Experts of a small language model: 704M tokens, 5373 steps.
Below are experts of layer 5 (counted from 0) of a mixture-of-experts language model. Rows are named router (the router's row for the expert), gate (a neuron's input weights, with its number), up (a neuron's input weights, with its number) and show model dimensions 192-255. Each number is 500 + 25 x the weight over its row's rms, rounded and kept within 0 to 999. Numbers have three digits each.
After each expert's rows: "mostly gets" lists some tokens that are sent to it at least half of the time. This comes from a sample of Wikipedia text that the model never trained on.

# expert 19
router:530535476492470485500481532501516493521530513517503492477503503508498509499521522548484516534482509493518504480507473522493480527474486473485471534484517546475499511522530479464497521519516492
gate0:464515511506497472510506517479513556470516490490483507493505493491495510548532535491488481476485497520478500537508521483444505501485467495507536487538465515459522473442494502498519494524481491
up0:503472486509520473495457523510489524487508543476508498511491496507507479480473511522505474458494521491542535488478518515436453511468515500502493525493513529493502548494472495465497490526509520
mostly gets: "-", " \"", "–", " W", " K", " C"

# expert 22
router:496502515523526481525511502459515528515514480525473483447500484522488498524540497494521504498483471506489510521489499509496471497519475528504496504485552507502510425484502509512496488521505477
gate0:466481534511513492497459551511499449513494483481498501484502491459478506479525507498493502502508475520486467498501458535512477489511530490492485486481495504488522492478560542501497501521468484
up0:482476512519459511502510521477466473503506466510559498467493496506502525520518491516507520507481466492487505530470447534498465533513495512490549479496513495530527541504542523472525514482514502
mostly gets: " University", "″", " York", "′", " km", " City"

# expert 1
router:498486483492534498483539508504505486528517546498507513481494475461471485499526472506517490501464495463505499528513481500514509518495496500461486481529515522523517466502521532478513558498494460
gate0:467515485524523489504509466521477448616475497500474486554506479500495518519495490532525517468515497520498468523478493499481487519486547494462479507520468444497500499447500497489467497489481481
up0:471520449493499475498505506479463522490466495481487460473497484519504519505543534538549532526458463468543473501540530492473529485510434515459505420478538505508491499531452520522500479545518482
mostly gets: "le", "ta", "ra", "la", "se", "ri"

# expert 36
router:494452479495488496501480521521487497509479509437466461458498490504492488528512514522462525483507516507472555515528504499573466480510481502451523560487531495514517451528505464478485520539481454
gate0:479523550516540518513503492491489480516482519515505552488490496508493493473504512511492491475454521515472540518506505476476506525500516463499469516509467480503518514458511489467476500481465516
up0:446485498482500495499484490459467461538487531501524492486491484555497508514484503483480515503550508485457499521472499554516548487514507493476509472516522479476543507497490474551570468522490510
mostly gets: " of", " and", ",", " for", " with", " by"

# expert 0
router:482462465489508432506473482517491520537499495488508500480496484480491470485499536545489481480507493491488536467501516542557456507494494488472492501512505521485489459503509510480432543561476465
gate0:490519512473500515496497494520525548499523481508490440475494490495486496506541473500532480465501517504477510542505517460494498496531497468510503514528490576497507460493479455517495533495514513
up0:436481538554513493492515509466517478539500479431455488527494494502494541478455498506537498517488511511527484525459506530499491502468440485482479503486486468483521489498497493492493508489483483
mostly gets: "|", " |", "),", ",", " been", " was"

# expert 8
router:530492505494464490498526483535489516477460485468504482451497486472499523531502527493504500488515497508531485501482542514546519530461487483486505542484535504474517479513491435492457497540504456
gate0:472515495513543480481512510522508509502505469515468462496500506462493508510515484523489514497495528488479504422516481443494516469469462503471497483474579491477533501446490528513471472561567503
up0:541511519511493513511490483479509492485500476452490533506496494535516491484490462497508451501507497500486472528514508485523448514520489483536515496546534526533477528470564511500538473458498527
mostly gets: " ", " an", " ex", " un", " re", " dis"

# expert 9
router:522522459533500511521476504526477474548488519506477487499498499466488465495511517538473516504484486509491555485461522510472452546484509496463508505500498494510489506472482470504463498532503471
gate0:502502501508450491492482500503524522460490459513534528478501506490504524522508470521482492493490470486495488474510512491497466551474504505445481502509488471452501496505487512516517493524530499
up0:486487501498534499510500481514476479560508496462468496530496505530501463466563537510510474524480520510498502462450506500518511480518489544464530493505517523509517488499483496488532485448489479
mostly gets: "ock", "zz", "itch", "ugh", "yard", "rough"

# expert 33
router:502519480498480522496475516480498503521515515486495498499502506527491516500509519501484499510460527473515473480499479537519453531485492428458502529451554503539525476473522482496532481523546464
gate0:514504486496466542497520499519467486491527478512500489463492501472493527510512471506518497539475432490442516508448535528496519468511506479479498489503511533493487491534486544502546541499486504
up0:501524481521479522507538492500506460513518493510476451443483503479501543506511510498471465559464434513467532471511530543478508460484525485496515482499477521478512454532457524493503500517505526
mostly gets: " (", "/", "–", " c", "(", " $"

# expert 17
router:512489475472504529522476523511494507541542493464541459500486460440488522523498469545502506501503489487543545512493491520538470502507491534482483551502489505462517471535485461481466522502537497
gate0:503481475464503517491551459484524519511493484492505436463497498503492514497500454530499520519530506503481558477490500485484534491529477532485500538497464494481512470483434515492495480508522487
up0:486496504438475537489539503512523540508492496506534453486494473490496512480483511511507506518534456489486528519472493504465503526497504533472455523553520461459520457461481507495491516522507489
mostly gets: "\n", "|", "\".", " •", "=", ".\""

# expert 12
router:511490491537511485494488496526550498532465522470514514482497504465506514484480473528479504495449480514526505520495522518518470496473553501489512488511519478485506503442466459457484513499480469
gate0:490519542520497477510529505508507502508481534554481556507506474507502507454531497517479537514513536462512497510511527467504466463419512496528505521472502495495522505528528530494464472479457535
up0:522483517495529469498497489513521515479484510509483517528497495481498494530556496515491536577501491493470538576510514507535500487472488544475522483468467503503518510475458451548477517432498506
mostly gets: " a", " an", " be", " re", " have", " been"

# expert 29
router:489488494504492509512475508485505501524517499476495484494498468489484524517479515511532473499489493503512529539509527519520478488500488468476481474497514553489518507525498468531490547551492503
gate0:494465510476551507514478466461521515460513523496468494484501487468489475541541505498494485495518540523495520511567494483483485502510489526535544539553510459488534465475506513459534529512491483
up0:478482444477537521498442467505501494502515528482481466510495493529496463501514504478476528472532453520508540517515512513466523528464496518511543528524560516503497513518489457531517509528457473
mostly gets: "s", "\n", "es", "ers", "os", "ies"

# expert 4
router:459503518494521468511497486490481491517503487482497504499494481485487509537514497497510473488464493467478505541529494518521467503504469489465502509515546545524539500499535521456501535497468485
gate0:528488508513502494500491481511490502506522494508477546510495518498500492465503547482530493511541455476507469509507511490561530484493476475509500495532556525481534490528491505483504457438524475
up0:456478520481518473494554491495539439500477530501463467515511482506504482460464459484449518515476469509530517525510485510510504494454503518507502486503539454507516485464506510513466503501517487
mostly gets: "ford", "ley", "ville", "ik", "ah", "za"

# expert 37
router:497505475505462497495495501480536482473464514507494506517492519469488512514493507538467486508470493515495514465512544522523485490473500519488505511497516536526495540517500459464512524486513492
gate0:442467511507510480494481509491530549535486526496480500518509507521505502478531497465510493442516486488435466516538530477519497461482458487529466551529492496498505481574511508514487501494451500
up0:524498489502492542504478498484500480496500480494473487494499504464501510471522512490511493566463501530527516441520483539508525537531491493519515488499483467513521476472500498516548489484525491
mostly gets: " G", " Al", " K", " St", " R", " N"

# expert 39
router:514530466564517469496527494468506490498499566523504489493493505479495476502467479499488498530450479508531478490462522534508482516512523493471498506495490484491525506506521492500481525531490462
gate0:520527538514507531498483499485499460522481526507466489550492491483495519490467499526496479472500504487452469511512471546517530485512499503464543508517539478512471466530512489534524508490472493
up0:513506454480518506487534515518459514500506540519498441494497499528504527468517461513478480474524501499531497507500468499553517462511497489526558497551514459506457493512500481493501481524517513
mostly gets: "R", "gg", "sp", " Pi", " K", " Ste"

# expert 7
router:503489470541518464530500477487468468512480512462497483484499490523485517572535488497481452532496514462465494457478520476536455495510490500482497510513478515448536471533499476499508489499501459
gate0:514499508496536503496505518490482508485511542505475475493511481528495511494475489495532536447511511485513503502535507461512482484520475488471462497507487488526486534496471510560501496522486485
up0:501496513525495449508496490516530534534517555496481451520505501530501567508491521467529499508494535502514513518509472505462490484518485519469487488488467475519500536526467495468511529534479533
mostly gets: "tion", "cell", " short", " development", " small", "ative"

# expert 13
router:457516480474527490512517521549515529522539500471475454472501469465490511478538499538482508490494491464483504499517514484542445485502485528435524525519510485514528475505491425499445511552515472
gate0:546495491472487543498472480516466502517535509482538504508501469522502537533468463464483521514487491486526490464458477501490530499518487483482504502478541495477552488534508463520504479455513455
up0:516507459490454480496525481477485532481476491465499480493506487518507471504492512508506497526463468501445517515455520518518482487479490501494476489450469490504449503445469463526491532536524466
mostly gets: " which", " who", " it", " but", " he", " would"

# expert 18
router:542475517503502488501507517516513496473484514515507510456511469488494485504494491505468514500497522495561527494469536523545482493475509517488495526488517503483493476501500473476508500483548479
gate0:487477513496535505507501540506475482476521456505540487479490504483505542523484495508472458502495478501489467486491523440486516488527526471469522512477500468484482491461508499512535482518497504
up0:510503539514491482506538496499476480466492509533497547473512514472496497523505533467516516527448478520502483527517494493512490515507525519508488505496481476453500512493472526493493541531529499
mostly gets: " ", "sexual", "von", " b", "clo", "flo"

# expert 3
router:504530477531468485549498477494500504499497543522473443472500481516495502519540488504492466512461524473500524488468557488494471522463520531505518479483468540502465495482499493541461483532477475
gate0:516500491473530515493466490503493499522456573468465505491492498478496465498477481498478492508449518498479559544485519506480451481487481506480519491496497507507487498461479490458482513449487484
up0:467530484495537490505538503485475486487511466492540518544516503506510513492487489531495505492502488482489461466457486489483488550528514422488485456497485504480522542492511535486464526504485533
mostly gets: " season", " time", " team", " years", " series", " part"

# expert 34
router:502509507510500449527477507485495517486496493499471437480494481526491508466531498488522517505478472480489517480503512541538448518523453519500501482476516536482512508521537521510454514547450452
gate0:537565502506526577505496493552490526440537521525455510523499501497505518491494492541493511506468475482521536489511529516522500501484449489512490457513559503524490504422466465462514476491475493
up0:486478551515470529507512475552438544478493457486506540521497499530505507482555484500500468502538501484472497509499465455519524538520512495520513521529500516497513458470501532484481534494486509
mostly gets: ")", "%", "″", " album", " team", " km"

# expert 6
router:510499474537486484496531506499522509513487519519515509496504523473491491490503497554472496510461504527516522500489554525524493527450527479501506535505498542503523516484511448482512523505512466
gate0:503506496483478463509545503554513519524541493541511530466495495510508531453519508532526491462504491500534456512506505508462476528513534487520508527504450488504488506505495482472471538544542494
up0:511477480472509509522491518522514502536526510493503483513506489458490535545487531509503521529515504521525478493452479507511480485519502521510450505469522513510462529526503517514476464458473468
mostly gets: " de", " W", " K", " P", " S", " New"

# expert 27
router:504509501503488432506471460502521503521523527509459481502510505488488512548540522518507518507488538522476529477549492478564481536503486462465500523516508517481525490513502513455523489490499469
gate0:512502506487490503495486519560510521501523528501465495525507501522490513524523514500532461501502544493464451505502472480478508520504497449503499550455529514504509543504552517521504531515472491
up0:496521483548530514499508492468495505555488521451530453509504510480501488486491475492508472471507511499514535505499477503440474488552527512574493530455490542509505479514520452467513544514455575
mostly gets: "t", ");", ".\"", "\",", "it", " included"

# expert 35
router:524491473534531440531493474514489490527469524498492485480494468448487482523511485496507430501479503488480470508480518504511480523524492490488506534526487503506512502555501511477489538506530465
gate0:464522516518503462500483530489458504517468519501486515526499502516495497515458529467502454457545517505470524433473453471443478455505496479494503502502534486485514498583511527532525473482483530
up0:530469507515531504489477491483496547492487466516527525512492508533491543573514478454483523497484447487514486504559469496532512507528500484492495494551474501524503511500472496493527523515468517
mostly gets: " it", " It", " him", " This", " this", " David"

# expert 21
router:563492514539518489504454538481501486545481485462476479496491482452497519486533495486468473547490509502491511532497521485494499499483503517489472545462492503474531454511504513500462537520451471
gate0:492508478483508497512444521486492446474480515485502518535504511492500506504464470465488563501494522521477493503517507513490478481474459549480434493502444486502514441570521489474434526516514497
up0:485489518539505500488501494517528521492506533487501513506496516548505452507497519493532439504477515512490482475489530523487446497504506512444509433462532465542476535491530492552485543528468517
mostly gets: ":", "or", " July", "):", "ors", "°"

# expert 2
router:520513498481532489516496502538543515526520487521516513503502481504497511463520477549511518489516475490501533464499533487520485537500539487487503500453558514507515517480484459485507494503498479
gate0:461545513471527494509470499474487524514458406503521496499503479500486524504469499503528496449489502519501536526548491519481465518488538520500505501456470534518456470493489472517465503490480506
up0:538481540512539534515500514499550504505485497576556523498500498546508559463485499525481486497504486517533548528495507518510460516472541472510468495473489501471475506562455464520504504481461544
mostly gets: " the", " a", " an", "'", " his", " her"

# expert 5
router:527529442528479456513509505522496492512480517493486490495495486510484536527538503509504524530513498483487474455470551488567473516457500495489527529478482492500467473509491457472507491499503460
gate0:529493462516471522506531532483538503531525530526490514446500475490498528529493468500483495506500476493522503481512533465488520501480497512499542488534519506504500473484527501456543481541495467
up0:496534473479457504521577529474531503475495485498516521506494497494494514506551497531531514517442482488509503547494522486511512499475461489449511483502504519501496474460462528458554512522487480
mostly gets: " new", " War", " part", " back", " head", " dis"

# expert 11
router:535510468511495479512466479523506523506495538493484511513510470490490484476526488517460460543465526501492536473474526535523492504500472479483513495504539519454511505492490467468458503522490473
gate0:504544486492536486520499512458544515517524472463477532479504488494503523489513524511465487488492538501512526511486542534504512471469471454475534529543552499504501513490487505494487446478461484
up0:516508496459518437502542489512529528509526441472510565552498514529500453504485497462481454513500523483486525473489489515483507486450495490507500513494485477550510511478483551509508454492489497
mostly gets: "|", "---|---|---|---|", "|---|---|", "|---|---|---|", "|---|", " |"

# expert 28
router:459508503470524480502493473530523497488493504484479509512505492469492491515509529533508504493498516483505475492469459531517418502465478490476504498512513488469455476480478453488464477501526456
gate0:524489500508507530497502507476546497509495509523465505524501506541504482526503527441495540518502541536509521476530549533550472472525526460477478483525477524494521538474499509500504496497512492
up0:484490507478485500507497484577467489505536518522513489494497480472492512510532519485508524488489455494473456508478467493501468502490478534443509521495517481464516473531550485511519531518489514
mostly gets: " is", " was", " were", " (", " are", " had"